python train.py --d_model=192 --n_experts=16 --experts_per_token=2 --d_expert=160 --d_shared_expert=128 --activation="swiglu" --router_bias=true --init_std_router=0.0215 --vocab_size=16384 --lr=0.00532 --steps=5781
Below are experts of layer 4 (counted from 0) of a mixture-of-experts language model. Rows are named router (the router's row for the expert), gate (a neuron's input weights, with its number), up (a neuron's input weights, with its number), down (a neuron's output weights, with its number) and show model dimensions 0-191. Each number is 50 + 15 x the weight over its row's rms, rounded and kept within 0 to 99.
Before each expert's rows: "comes before" lists some tokens at least twice as common just after its tokens as in all text. This comes from a sample of Wikipedia text that the model never trained on. Tokens count by the router's weight.

# expert 0
comes before: " to", " in", " by", " the", " on", " as"
router:57 47 31 49 36 34 57 36 45 65 36 55 64 68 52 41 49 67 30 26 51 33 76 68 42 62 20 12 58 53 45 45 50 45 55 45 30 50 31 33 67 52 44 71 51 48 44 33 64 43 37 37 70 62 61 43 53 46 66 65 35 66 25 49 66 20 53 30 30 63 43 37 68 67 43 63 41 48 42 54 57 43 32 82 78 54 37 35 37 68 37 82 15 82 62 57 44 54 38 61 38 52 46 90 45 52 44 46 46 68 81 51 51 78 87 27 63 29 50 29 42 38 58 50 63 44 90 72 62 30 52 43 68 52 43 60 65 62 60 46 50 57 47 30 60 69 70 61 46 16 38 54 41 55 65 47 40 53 50 31 69 45 52 67 43 24 22 33 37 62 56 47 32 35 43 40 50 62 21 52 51 52 51 44 61 51 69 45 57 64 40 35
gate0:45 71 63 81 51 64 36 62 49 36 75 53 67 36 60 58 52 60 55 42 49 48 81 49 49 71 67 62 43 58 72 28 44 51 61 80 68 64 43 48 48 31 44 62 53 40 71 66 36 60 65 63 45 53 16 06 58 49 42 42 50 37 77 72 71 69 36 46 59 62 36 57 25 40 47 47 35 57 33 28 49 46 63 41 57 74 57 51 56 46 33 36 39 69 36 66 59 48 79 43 47 67 48 47 60 16 62 44 37 49 69 54 24 85 40 40 60 22 47 33 40 51 06 37 73 64 30 50 76 35 26 39 61 32 60 50 54 51 50 52 41 55 59 60 27 38 75 31 79 76 42 40 50 54 52 36 37 35 34 28 50 58 44 64 63 60 48 38 44 27 55 45 40 59 46 22 53 67 45 28 49 70 57 28 57 73 59 53 26 58 65 48
up0:48 43 68 41 58 36 35 42 74 55 60 54 44 59 59 62 53 50 46 58 63 57 45 32 48 39 34 71 39 48 49 42 53 35 13 26 42 70 30 51 30 64 30 60 43 33 67 22 83 63 43 32 62 57 54 63 52 62 57 54 42 38 29 69 19 35 35 43 44 57 80 34 32 67 31 31 62 40 26 54 51 54 50 56 48 65 89 88 36 56 47 43 50 58 56 27 37 43 39 19 50 62 43 69 39 56 40 37 45 50 69 47 46 54 46 62 32 17 31 53 69 39 20 61 89 55 63 33 53 37 53 34 43 36 37 43 58 47 48 66 46 43 54 53 75 73 32 40 46 43 42 48 54 60 27 39 65 38 29 47 55 64 61 48 65 67 53 33 64 90 33 62 74 49 43 55 64 55 53 53 45 48 68 41 87 66 54 75 76 55 78 30
down0:59 50 72 73 44 89 29 50 65 40 46 23 59 69 45 63 38 34 48 58 49 51 31 28 46 42 69 41 45 52 54 49 55 73 27 50 55 49 62 43 40 44 30 45 76 62 40 56 36 67 65 64 25 72 74 75 40 42 45 36 65 66 24 52 65 49 63 72 40 36 42 43 47 57 68 21 51 22 47 37 54 43 65 42 44 62 71 14 23 38 25 35 62 32 62 58 53 55 30 49 54 46 41 38 56 58 39 57 54 60 52 63 39 36 33 50 47 37 52 66 35 62 70 89 41 29 38 40 37 54 50 41 45 45 44 64 41 72 46 54 67 31 53 64 37 60 41 68 64 62 57 36 42 52 31 76 71 33 78 46 37 74 51 37 08 73 56 51 33 25 50 52 67 68 54 62 40 48 54 35 67 27 72 53 40 65 62 57 67 07 40 67

# expert 15
comes before: " |", "4", "3", "6", "8", "7"
router:67 45 55 40 51 77 47 19 60 61 59 47 62 49 43 36 73 27 47 55 57 45 41 41 74 64 53 21 63 34 62 31 51 53 61 50 59 77 14 28 43 32 71 35 52 46 44 19 72 64 43 63 56 77 71 54 38 50 56 73 65 64 31 60 74 36 36 31 36 74 59 75 63 51 53 43 53 31 48 44 51 50 40 70 50 22 56 77 42 67 42 61 37 69 54 90 32 60 46 59 66 30 53 68 34 41 18 57 75 38 39 34 50 70 65 49 58 36 38 47 35 39 22 62 35 76 66 54 56 17 37 42 55 45 45 64 60 69 60 24 53 74 53 58 41 48 55 57 47 70 41 56 29 26 32 37 64 73 54 38 56 62 17 71 50 37 36 31 43 48 42 56 56 57 53 61 52 72 48 42 43 47 48 36 70 40 32 34 45 55 22 46
gate0:41 42 88 50 41 33 06 28 68 58 51 37 40 58 64 16 49 35 60 47 63 44 40 40 31 55 64 35 40 55 80 55 44 45 65 64 68 68 55 29 30 54 55 75 47 47 94 68 58 39 35 47 60 61 35 45 39 22 70 40 47 69 45 25 75 50 23 31 50 63 48 49 53 34 60 55 61 52 63 43 48 57 43 64 83 25 34 54 67 44 30 36 51 39 29 60 59 65 51 43 22 53 44 61 67 47 57 57 51 53 60 35 55 51 56 57 53 58 46 48 20 55 42 69 52 60 35 45 80 75 61 76 68 19 37 54 61 24 69 46 39 73 46 57 63 66 78 44 58 54 59 41 61 50 51 80 57 32 17 33 50 45 48 40 26 37 77 34 45 44 21 35 55 57 33 62 45 58 48 28 61 43 43 61 70 60 55 34 32 40 45 55
up0:66 41 44 38 73 53 73 71 67 74 58 74 69 45 30 34 49 59 75 43 27 52 52 46 69 45 45 35 38 48 38 42 68 71 36 57 26 22 63 18 45 14 47 52 40 69 54 54 50 70 57 58 46 26 52 52 61 65 67 35 53 59 64 27 62 23 44 45 59 66 68 64 56 21 40 51 67 72 72 38 26 62 64 40 67 62 51 26 53 49 65 58 76 39 51 45 34 01 30 63 42 23 45 43 65 54 30 41 73 78 60 28 51 61 35 52 52 50 53 60 36 30 58 44 42 34 61 67 41 38 40 38 47 60 37 67 53 45 46 23 65 70 45 69 49 67 69 46 45 45 43 63 63 50 61 33 44 54 25 40 37 24 61 75 49 44 28 65 42 71 51 72 32 65 41 65 73 48 53 26 68 54 50 43 56 52 65 65 57 50 34 26
down0:39 60 39 37 36 40 27 61 57 74 37 55 39 66 37 60 52 55 58 42 40 64 69 57 63 50 58 30 63 18 52 52 48 46 52 28 55 53 49 38 52 23 64 21 59 61 82 60 50 33 54 50 47 21 66 45 70 45 99 48 49 58 81 66 51 43 48 61 71 46 70 36 58 22 53 50 57 65 63 42 27 35 55 38 80 19 62 46 34 54 78 47 65 44 84 29 61 38 49 61 42 23 70 66 31 55 46 27 49 20 41 42 61 47 23 72 38 68 56 37 31 75 57 38 64 55 34 70 51 63 59 73 47 59 62 51 40 54 48 55 76 59 21 32 43 55 31 54 28 49 55 45 57 30 40 57 52 72 54 26 29 45 58 63 47 42 42 44 30 34 82 50 44 47 53 42 50 33 51 58 58 61 46 07 64 69 54 63 54 40 45 48

# expert 5
comes before: " the", " a", " his", " its", " their", " this"
router:71 30 34 44 58 48 47 45 54 70 42 51 65 45 59 62 65 23 06 42 24 58 50 63 59 63 65 53 79 47 49 32 67 26 78 71 51 69 49 25 71 49 69 60 43 41 38 24 37 43 61 56 51 44 69 44 40 30 50 53 38 43 48 54 70 62 31 49 36 77 09 97 64 61 45 78 29 52 61 55 18 32 52 54 59 61 43 45 50 54 63 54 61 62 50 55 64 59 47 71 52 53 43 49 47 22 51 19 48 83 69 53 39 62 56 33 56 32 62 40 32 81 43 46 46 61 44 61 34 58 39 54 44 67 55 25 69 67 42 13 41 65 38 34 50 55 70 60 38 45 53 38 46 47 42 54 50 49 64 58 30 38 37 39 58 53 16 39 49 42 45 63 58 85 37 59 22 54 53 41 39 63 80 41 60 48 51 57 36 43 50 76
gate0:67 57 64 41 53 31 58 18 66 48 39 34 66 39 82 26 56 42 67 50 42 61 42 54 26 70 55 62 21 58 12 59 47 47 46 41 74 75 53 52 79 53 39 72 38 50 48 45 64 58 72 44 52 37 40 47 18 51 41 57 62 62 28 44 80 61 38 28 33 51 58 55 65 39 40 56 35 37 49 63 35 45 30 28 60 61 50 42 27 41 66 52 66 61 74 48 44 53 29 60 54 43 31 32 67 44 61 37 58 84 71 57 49 65 43 76 76 43 28 55 61 42 40 55 61 51 65 64 53 34 64 64 53 44 75 72 30 33 57 31 47 67 75 59 47 36 76 57 55 60 64 44 18 60 67 52 30 41 71 47 24 34 63 43 45 58 43 13 32 26 43 67 39 32 64 57 40 58 64 47 56 70 69 28 35 34 35 27 39 59 58 61
up0:68 53 55 64 51 57 31 50 64 25 28 34 52 43 57 47 55 54 49 84 51 59 61 49 38 32 46 38 75 23 68 54 43 56 76 38 52 48 61 64 25 82 43 17 49 82 71 67 55 78 42 53 59 62 54 30 62 55 47 55 54 47 71 66 42 42 36 51 24 58 47 15 51 43 42 68 42 46 79 40 66 62 62 63 12 51 58 59 39 75 50 68 36 48 32 65 28 62 55 63 66 43 37 15 34 25 50 51 71 57 65 66 54 42 52 20 52 77 36 36 32 49 33 39 48 72 50 68 83 42 47 48 26 79 52 53 56 35 46 38 52 48 32 60 62 52 54 63 51 49 46 61 41 29 67 69 76 67 42 57 51 29 54 51 15 35 48 62 32 48 35 70 40 38 49 42 31 46 31 39 61 41 37 40 36 25 59 46 42 26 71 48
down0:48 49 40 27 53 56 66 48 60 65 56 46 55 54 53 54 67 48 65 48 56 33 40 45 61 74 74 68 51 57 40 48 29 52 33 49 29 46 28 32 63 37 61 58 71 44 38 70 48 47 69 55 74 25 55 38 81 57 46 36 86 62 57 43 72 85 43 53 49 49 62 21 33 47 41 37 42 34 54 53 45 71 63 60 77 29 43 61 41 20 81 39 54 34 47 51 40 70 52 24 54 40 54 55 56 60 63 62 47 30 57 15 23 50 52 41 72 49 52 55 42 58 75 23 38 43 33 61 51 49 42 72 65 31 33 39 15 47 53 40 49 49 65 37 22 65 51 47 41 43 49 50 63 39 68 51 60 48 41 39 66 32 46 44 45 62 36 44 39 72 56 69 43 66 75 34 18 60 60 76 39 16 71 74 61 56 18 78 60 30 25 61

# expert 1
comes before: "-", "|", "\n", "The", "=", "In"
router:52 09 28 37 50 45 28 54 53 74 47 36 76 62 53 43 51 51 59 27 61 48 36 33 38 66 29 51 53 41 42 31 60 64 51 50 38 67 29 51 44 38 38 47 48 50 37 43 52 59 46 18 55 41 68 54 22 32 63 62 19 62 33 47 55 43 74 59 49 36 24 58 63 69 74 59 59 41 52 73 34 56 75 71 82 25 64 35 42 58 21 56 71 47 55 69 67 33 66 47 66 68 41 82 43 60 39 49 62 70 46 48 33 75 48 41 44 29 49 43 29 41 49 71 55 47 61 58 48 50 61 39 50 22 69 33 72 72 46 37 38 12 46 56 45 40 59 56 41 37 63 33 24 38 66 71 56 52 37 48 68 49 59 56 65 48 40 31 20 48 59 58 76 81 16 57 52 48 66 36 63 65 79 35 43 67 32 53 41 63 59 47
gate0:38 64 64 56 55 22 36 58 62 32 45 44 51 49 43 45 65 53 39 48 49 44 40 51 09 36 54 25 37 68 65 47 46 51 49 50 58 48 67 57 48 55 38 56 34 73 67 84 59 50 13 65 35 55 48 43 37 38 60 32 56 62 51 60 54 70 74 46 74 56 67 69 57 79 77 53 67 45 23 62 43 22 55 20 47 54 53 52 18 48 50 34 57 31 23 45 69 66 40 27 32 41 79 70 21 48 24 76 56 28 77 41 20 57 32 48 44 69 72 70 53 56 44 64 38 61 34 48 39 41 60 64 63 48 59 49 60 40 54 50 90 20 46 65 40 61 43 46 51 38 46 46 50 66 58 47 30 39 20 23 75 20 55 51 62 65 34 47 43 38 34 39 48 66 69 66 43 50 71 70 62 47 49 61 56 33 53 38 42 50 67 41
up0:65 57 38 17 32 31 34 42 46 61 47 58 66 56 28 46 65 48 45 49 51 66 48 31 38 54 62 43 85 40 44 58 23 45 29 61 29 28 25 27 40 32 56 60 25 63 50 86 47 52 54 57 51 44 46 54 25 64 46 73 48 53 35 45 41 53 81 45 29 47 49 50 46 66 55 51 46 50 27 50 49 30 49 77 51 50 59 40 52 82 50 55 78 38 53 30 52 39 52 41 36 56 42 59 69 60 50 59 61 64 66 54 36 50 56 40 37 51 71 58 50 58 56 52 25 61 59 56 81 28 78 40 47 50 00 58 31 57 52 60 67 34 58 64 42 83 57 65 49 39 51 64 42 61 52 52 75 52 52 86 64 41 19 50 65 60 31 48 28 36 67 25 60 53 44 23 49 46 39 37 37 44 80 75 78 38 67 54 70 63 69 52
down0:41 66 64 47 42 64 50 60 23 51 59 68 36 41 41 30 55 69 55 44 49 54 54 45 12 56 73 46 56 55 76 63 44 39 58 46 31 39 48 32 64 14 44 57 41 67 49 55 43 77 39 57 46 49 55 42 66 60 49 50 60 27 15 50 55 64 49 58 39 64 48 75 56 77 45 52 26 49 67 03 23 44 57 47 37 50 54 30 34 41 54 38 76 44 32 50 39 08 57 47 67 48 57 41 49 73 65 54 56 23 58 78 38 44 57 60 78 57 58 45 32 30 57 83 51 38 49 52 71 43 59 74 49 44 57 20 66 33 59 50 54 42 42 65 35 66 48 51 62 38 33 42 48 56 61 56 57 25 38 51 66 22 62 57 64 56 61 74 57 35 31 39 42 17 42 29 64 51 50 53 90 40 68 45 52 54 50 68 59 47 84 18

# expert 7
comes before: " |", "\n", " ", " 0", ";", " 1"
router:44 30 36 50 39 50 42 26 91 87 71 78 89 79 59 23 52 45 41 57 52 47 78 44 49 59 23 33 45 44 75 29 75 27 73 45 39 38 40 47 50 29 63 51 43 41 36 40 50 62 53 37 48 53 42 54 44 50 74 60 45 83 54 74 50 64 19 46 56 57 16 53 62 62 25 72 56 56 39 49 43 46 59 70 65 42 54 56 32 45 52 58 27 81 33 79 51 21 36 39 55 57 39 80 35 56 21 31 74 38 52 43 48 57 62 65 47 17 32 27 42 42 49 70 38 40 51 51 39 53 57 60 47 43 53 48 38 51 67 30 45 47 64 62 41 44 48 52 70 66 55 50 47 19 55 49 47 36 53 50 52 46 33 58 52 44 41 62 55 37 53 45 54 52 39 70 31 65 56 46 59 35 48 26 48 55 54 79 46 14 55 80
gate0:56 39 61 71 33 62 59 53 29 71 72 80 16 68 50 50 77 49 52 62 39 82 36 48 32 19 58 28 78 27 50 64 46 61 53 43 46 23 43 63 56 61 28 89 54 59 50 37 69 30 56 45 59 37 20 67 35 46 60 58 46 55 70 47 70 47 59 57 56 31 02 67 58 95 51 38 69 52 47 64 54 49 52 58 62 49 35 48 52 58 49 59 33 46 50 30 38 33 58 55 47 59 49 50 52 36 35 34 57 66 34 36 83 60 53 47 25 21 28 39 62 49 46 33 43 52 46 56 61 61 47 26 86 49 28 54 48 53 53 59 27 52 53 25 66 23 49 50 52 41 80 57 69 48 56 57 28 59 48 29 55 38 56 43 47 29 68 42 16 57 34 31 63 53 37 39 52 51 47 64 68 45 60 35 59 54 73 43 41 51 56 53
up0:41 82 36 45 37 71 49 58 71 66 67 71 58 62 39 71 29 34 10 32 73 42 62 70 44 57 50 65 48 39 38 44 19 40 50 55 35 60 47 37 49 70 60 50 50 38 53 45 58 27 16 46 66 74 50 62 43 70 36 32 68 26 47 45 44 43 46 47 55 58 43 63 34 69 52 47 26 55 71 42 32 41 58 57 55 82 31 64 56 44 39 62 46 56 31 52 66 41 65 28 17 29 11 41 64 66 59 57 50 85 42 66 46 57 41 51 38 23 56 41 51 50 39 74 53 70 73 41 81 28 57 53 50 70 25 41 40 55 34 51 40 49 65 69 69 21 71 19 56 45 45 66 61 38 49 79 48 36 35 49 50 67 62 36 43 35 58 60 35 55 44 46 60 44 62 63 63 48 53 66 64 33 28 64 16 60 77 55 47 56 54 45
down0:26 49 58 46 83 45 58 61 55 80 66 64 37 44 40 31 90 64 85 37 51 46 38 51 44 39 45 71 62 45 53 52 46 64 62 76 63 54 40 52 35 54 59 39 43 65 49 51 49 46 50 23 57 27 40 57 56 42 59 55 42 43 71 43 45 37 52 34 26 55 29 64 58 67 49 39 55 44 42 49 37 43 37 46 52 70 42 57 59 31 77 74 10 55 49 51 40 42 56 56 49 31 47 69 39 62 45 86 60 67 73 70 35 53 31 57 25 23 46 31 57 57 11 46 61 31 42 18 66 55 68 45 50 63 42 32 72 73 45 49 51 70 64 61 53 58 56 40 42 55 63 67 58 65 56 57 26 42 30 52 57 34 61 25 67 65 36 53 05 55 69 52 87 48 38 45 65 34 38 56 50 63 48 28 52 56 45 12 50 20 42 46

# expert 11
comes before: " ", "\n", " 0", " 1", " 4", " 3"
router:57 32 49 26 53 25 57 39 74 59 23 53 63 57 54 52 29 38 32 59 39 36 56 57 50 50 35 38 45 60 79 60 83 13 77 50 09 47 22 41 35 29 55 49 51 48 22 62 56 39 51 30 53 51 60 37 54 48 63 61 24 52 50 59 42 71 54 60 48 55 26 64 53 59 41 70 43 35 74 45 76 44 71 70 79 38 48 46 42 39 42 48 50 74 52 57 62 59 56 61 53 63 39 39 32 52 28 44 48 84 47 32 36 43 64 48 66 36 39 37 32 58 75 54 63 78 66 50 28 77 33 52 41 69 84 60 32 81 61 53 49 44 84 63 52 52 50 22 51 56 70 28 48 45 44 58 57 43 44 34 37 69 53 42 54 32 53 50 52 54 44 37 46 48 31 51 51 78 65 59 36 45 48 22 43 58 63 23 66 38 28 80
gate0:58 27 64 30 42 51 60 58 36 30 42 58 28 51 78 58 40 55 34 43 48 31 77 68 63 43 39 53 71 58 39 57 42 37 70 67 65 72 58 40 45 48 72 33 51 61 44 41 55 83 63 43 77 46 63 54 63 26 37 21 29 48 50 67 34 31 26 93 67 44 48 37 66 47 45 75 60 16 58 63 45 50 38 40 40 36 29 70 75 63 48 67 39 34 97 39 33 44 57 57 46 49 51 39 52 65 54 83 47 78 57 43 55 36 64 66 56 42 27 50 64 53 40 46 35 12 56 44 49 59 57 44 40 65 62 56 79 52 45 63 49 51 47 26 39 62 52 22 56 41 80 67 36 41 36 40 44 42 41 43 40 55 87 30 30 46 48 54 32 38 46 48 92 45 40 29 55 62 41 49 45 41 38 52 50 60 49 39 48 27 42 43
up0:61 60 65 53 27 38 54 62 57 55 12 40 49 44 31 32 65 73 17 18 68 55 37 20 58 61 46 62 26 36 38 70 44 36 62 57 35 23 62 46 76 68 28 60 63 54 50 41 73 41 60 54 48 36 37 42 62 54 39 56 83 62 53 63 67 36 48 42 44 54 42 50 37 41 57 49 62 71 32 46 26 68 17 54 52 59 62 37 78 41 53 43 50 55 31 45 82 56 50 27 36 64 54 72 64 42 55 22 50 41 32 65 39 61 36 21 54 54 56 62 51 69 45 78 58 72 54 70 31 45 56 47 54 32 68 37 32 62 59 28 36 39 65 44 59 43 59 53 45 66 70 45 77 39 41 42 52 59 61 39 49 24 12 49 42 22 58 34 58 53 48 37 53 50 55 76 19 60 73 49 53 60 68 32 52 31 38 55 67 59 87 56
down0:67 57 27 60 48 34 55 39 33 68 54 39 77 62 40 83 64 30 33 26 19 54 43 38 45 59 36 70 48 33 38 54 75 38 48 43 30 40 40 36 46 45 68 47 42 63 58 60 45 66 43 29 71 51 59 46 43 59 46 56 88 52 54 17 64 71 62 44 67 57 39 34 51 47 70 33 38 57 36 50 36 35 58 79 74 42 34 41 45 49 44 30 67 51 55 37 48 53 41 39 45 30 45 28 74 49 84 46 31 45 59 65 60 52 15 18 48 54 76 54 41 49 63 31 53 57 45 71 38 58 44 44 32 73 69 54 60 32 60 28 38 59 65 68 79 49 96 49 37 50 41 41 41 63 55 53 77 36 28 58 54 66 56 45 29 70 74 42 64 59 46 53 46 66 37 62 30 49 44 62 59 45 90 54 11 43 43 42 55 41 57 37

# expert 3
comes before: " of", " and", ".", ",", " in", "s,"
router:70 36 52 49 47 47 35 14 38 80 67 59 51 64 52 69 44 43 39 24 43 59 25 76 67 65 49 38 59 66 69 62 46 34 56 65 32 41 42 39 63 45 62 38 34 46 37 31 59 49 42 73 46 58 72 50 42 47 61 38 49 27 38 50 38 42 56 37 54 61 23 45 70 42 60 35 51 58 42 61 51 54 51 71 71 49 73 48 19 42 40 55 33 76 23 46 68 53 25 64 47 75 45 66 50 36 05 40 53 63 55 52 73 63 83 38 57 63 59 64 43 61 45 49 17 61 46 64 43 23 37 54 68 62 51 48 73 57 72 36 42 25 50 58 17 73 49 41 40 36 50 58 56 65 38 66 77 67 46 39 60 62 55 77 43 43 14 55 18 55 49 22 39 62 38 65 59 54 25 62 20 46 45 45 46 42 66 52 82 63 52 54
gate0:43 33 51 61 49 37 38 41 44 52 71 57 44 08 45 66 32 51 53 40 15 32 12 48 58 68 33 63 46 55 40 49 28 75 70 74 55 54 53 61 27 40 72 26 37 45 68 42 48 50 41 56 61 56 35 50 34 47 45 35 43 67 67 40 32 47 63 55 56 52 53 71 54 42 14 30 51 57 69 28 65 34 66 53 48 69 74 47 42 53 44 68 46 64 60 68 56 50 83 48 63 75 24 64 47 64 66 28 69 47 47 38 75 43 55 56 86 43 63 41 54 86 23 39 36 61 53 70 72 49 76 53 51 41 57 55 43 50 65 53 28 44 64 58 61 44 42 62 40 62 16 17 52 69 50 50 50 42 47 27 40 51 54 60 46 50 35 65 55 22 47 64 51 25 41 51 30 87 47 36 65 44 39 56 90 49 50 46 29 57 52 56
up0:49 58 33 49 23 18 66 42 36 43 38 26 33 54 52 24 44 41 47 36 70 60 34 57 49 32 37 65 50 56 15 49 67 16 44 34 55 42 58 64 21 34 88 40 68 65 40 59 31 72 62 37 39 43 48 38 39 50 46 45 48 46 26 47 64 54 68 62 88 53 71 36 43 42 55 69 60 37 56 67 54 43 45 50 52 50 31 32 46 38 63 73 35 54 74 46 37 58 34 28 37 56 51 61 50 37 42 67 47 50 38 53 33 67 30 66 49 35 24 48 36 44 53 53 75 83 38 88 41 27 58 51 58 60 42 58 61 37 49 32 65 35 62 58 40 24 73 68 48 49 56 46 22 73 53 41 30 64 35 45 70 54 15 49 66 57 92 48 68 60 70 47 53 35 54 51 55 32 45 49 37 49 45 57 55 68 86 60 49 51 76 57
down0:23 42 31 75 59 27 37 21 59 58 36 60 61 47 61 32 25 49 54 49 46 74 62 40 59 39 37 28 55 80 54 46 60 54 45 26 48 54 40 70 50 76 31 43 52 51 50 29 78 55 65 44 62 54 67 72 53 72 61 56 28 42 46 41 52 54 51 49 60 84 47 57 43 50 75 63 72 34 48 47 38 47 78 33 42 58 48 42 79 54 65 44 63 77 28 57 34 63 27 65 20 79 69 49 47 32 32 32 16 45 69 49 65 51 42 45 61 49 44 29 35 50 46 64 45 38 47 55 25 30 28 56 82 57 51 62 57 57 73 10 43 58 72 76 70 46 63 45 40 48 63 27 34 57 45 48 39 28 47 64 48 44 55 28 62 55 49 52 36 51 52 50 40 68 59 41 59 70 74 51 27 19 27 74 40 41 55 31 50 45 48 77

# expert 13
comes before: "\n", " The", " He", " In", " It", " She"
router:49 56 40 58 64 38 87 28 69 47 20 62 65 85 50 50 61 46 41 33 46 48 32 69 43 68 29 31 54 50 90 35 73 44 44 40 44 56 53 48 59 16 61 34 74 84 30 24 63 64 26 58 33 31 59 50 27 45 58 57 47 55 44 48 44 50 37 27 56 67 50 57 55 77 62 56 34 31 63 72 64 36 68 81 57 46 34 44 56 36 48 63 45 51 46 59 79 47 57 52 37 40 54 78 32 26 18 68 46 41 62 28 72 65 65 32 37 62 46 42 64 36 50 61 49 47 54 41 42 44 43 53 61 42 48 48 39 63 67 45 34 72 42 48 27 60 28 41 53 62 53 38 69 46 20 65 65 33 40 15 65 24 46 46 48 56 44 41 43 45 39 39 63 69 50 62 39 30 79 60 44 46 63 59 32 69 38 51 88 38 58 57
gate0:47 66 53 35 29 40 58 40 54 48 61 53 46 85 69 56 75 39 24 36 45 46 44 52 12 60 80 44 32 83 64 63 34 60 55 45 61 36 78 60 42 54 37 68 52 52 31 54 68 52 64 50 35 52 52 49 37 67 39 38 35 41 54 42 49 50 26 41 88 37 53 46 61 61 44 57 45 59 34 64 73 62 50 60 58 42 24 47 43 43 49 43 53 32 42 42 44 55 34 54 32 20 57 53 67 35 62 56 60 55 55 48 22 58 47 51 43 42 54 29 21 53 39 41 58 74 61 52 66 89 38 57 45 39 74 38 47 54 35 30 22 52 58 21 43 32 48 54 55 74 12 31 61 31 72 61 27 57 59 58 58 40 49 38 32 83 26 55 49 60 47 60 49 23 72 88 67 19 61 48 44 54 40 46 38 52 35 73 52 43 83 57
up0:53 54 70 68 49 52 37 20 40 20 55 24 15 62 42 54 61 70 25 68 52 40 68 71 42 57 58 16 64 69 57 72 23 39 26 74 39 28 71 36 42 67 49 61 56 51 52 62 34 60 54 54 66 59 37 51 55 66 54 56 36 21 73 54 40 29 60 49 53 57 46 33 41 46 57 30 53 47 60 56 55 52 57 64 33 47 72 51 79 71 20 36 49 28 52 34 58 43 45 48 70 72 27 60 63 38 46 62 63 41 59 77 35 85 63 85 49 68 16 43 54 32 44 58 46 63 61 51 36 57 59 36 64 73 29 68 17 35 61 32 49 42 74 58 68 59 46 57 37 66 64 70 45 60 50 50 60 49 34 53 51 30 70 32 44 38 42 62 54 30 30 32 43 18 46 56 70 54 57 37 46 35 69 38 42 41 26 54 32 46 57 49
down0:41 56 46 37 47 49 45 70 27 53 58 73 70 41 61 56 41 39 56 42 50 74 39 45 59 54 40 74 47 53 45 21 23 47 67 61 30 59 53 59 44 34 43 67 60 68 61 33 47 46 43 44 61 47 40 58 32 65 66 66 56 66 83 37 89 69 46 62 61 35 41 27 44 47 28 31 58 59 40 69 55 66 59 28 40 45 48 59 59 62 28 68 36 41 57 58 49 59 76 53 52 64 85 76 53 33 32 50 36 66 39 44 34 71 75 32 21 48 58 55 52 55 46 27 21 38 52 72 23 57 65 43 41 53 45 52 48 30 38 42 39 73 79 46 67 25 46 48 22 44 75 42 68 24 64 57 24 35 49 50 30 25 24 61 57 35 57 25 37 40 49 74 37 70 39 64 52 50 32 99 67 59 46 53 60 45 44 44 53 32 54 46

# expert 9
comes before: " of", " was", " is", " were", " had", " he"
router:70 34 48 43 31 52 45 32 33 65 50 43 70 75 39 29 46 39 16 42 57 60 50 38 75 49 25 37 73 56 52 57 38 54 50 63 42 61 23 65 54 21 49 69 51 36 32 09 45 36 45 45 27 68 44 49 34 43 66 37 71 30 46 77 36 76 58 36 32 75 27 52 67 62 78 66 50 34 58 49 42 52 57 57 73 51 39 84 15 58 31 47 36 73 51 48 33 57 47 57 78 67 29 69 64 54 24 50 61 49 83 28 57 60 58 38 53 59 58 43 46 44 46 79 10 47 66 60 36 36 62 48 90 55 53 42 63 81 59 43 46 52 44 34 27 53 68 26 62 44 54 55 53 52 59 35 49 67 35 56 50 50 65 54 35 55 45 45 43 61 70 52 53 62 29 52 52 55 46 49 37 56 51 34 77 54 28 49 41 65 50 33
gate0:66 56 52 40 56 56 58 83 35 49 47 63 48 36 44 46 53 19 63 60 45 39 69 55 42 70 51 40 56 80 29 32 64 70 23 40 43 42 52 49 55 37 36 22 67 51 30 74 63 38 43 54 75 47 45 40 94 42 72 38 25 50 38 23 56 41 84 46 16 60 70 54 59 71 38 38 58 43 57 46 56 50 51 49 47 58 32 34 51 68 62 37 73 40 20 70 46 57 36 49 50 62 49 35 67 70 37 32 50 54 32 44 43 39 34 65 49 41 69 72 53 29 49 77 18 65 54 56 50 51 46 76 44 25 80 55 56 48 38 54 42 36 37 47 41 34 67 54 57 29 22 49 41 41 50 40 57 55 22 72 66 38 50 58 51 58 60 37 58 35 50 65 54 62 61 63 47 51 35 40 40 73 66 30 53 36 28 26 41 69 57 99
up0:46 57 63 48 50 29 48 60 40 47 27 63 65 54 62 53 83 44 45 64 15 50 38 53 52 41 42 70 44 56 55 43 49 45 61 66 81 38 36 29 52 30 53 54 33 55 50 54 36 28 47 37 38 32 77 49 32 63 38 62 58 65 48 50 19 21 35 72 47 41 39 56 29 52 30 57 53 58 57 57 54 23 17 59 52 33 39 69 84 24 61 64 69 32 59 30 58 63 39 51 49 28 51 27 42 45 39 35 47 60 51 69 62 43 63 79 36 37 43 56 40 63 73 46 60 35 56 53 72 48 37 97 57 50 43 53 82 51 54 63 37 61 65 56 54 41 59 60 40 47 54 36 34 56 88 52 64 65 66 42 64 71 69 51 70 75 67 56 22 68 34 71 40 44 36 58 34 50 51 26 66 15 51 65 48 46 54 32 66 31 52 22
down0:42 54 62 29 42 70 56 50 71 54 37 56 49 70 27 70 64 72 52 65 43 59 42 32 47 53 48 41 52 26 37 89 61 46 58 86 47 51 33 71 47 55 54 60 41 40 34 67 47 55 25 59 45 56 45 25 17 63 47 33 41 45 46 40 77 71 62 39 44 64 42 51 35 50 54 45 61 71 59 59 28 60 74 39 56 68 37 19 58 66 61 50 31 44 52 45 46 26 65 44 45 37 60 38 27 27 47 61 43 69 53 61 39 66 47 22 57 45 33 52 33 81 68 35 50 34 31 32 25 42 46 38 35 85 57 68 61 58 34 30 40 31 45 65 68 82 44 56 49 27 24 61 39 25 40 73 29 39 61 51 82 42 32 48 51 29 25 51 73 51 67 49 55 61 43 65 77 60 67 40 32 47 51 38 73 62 56 57 66 40 68 69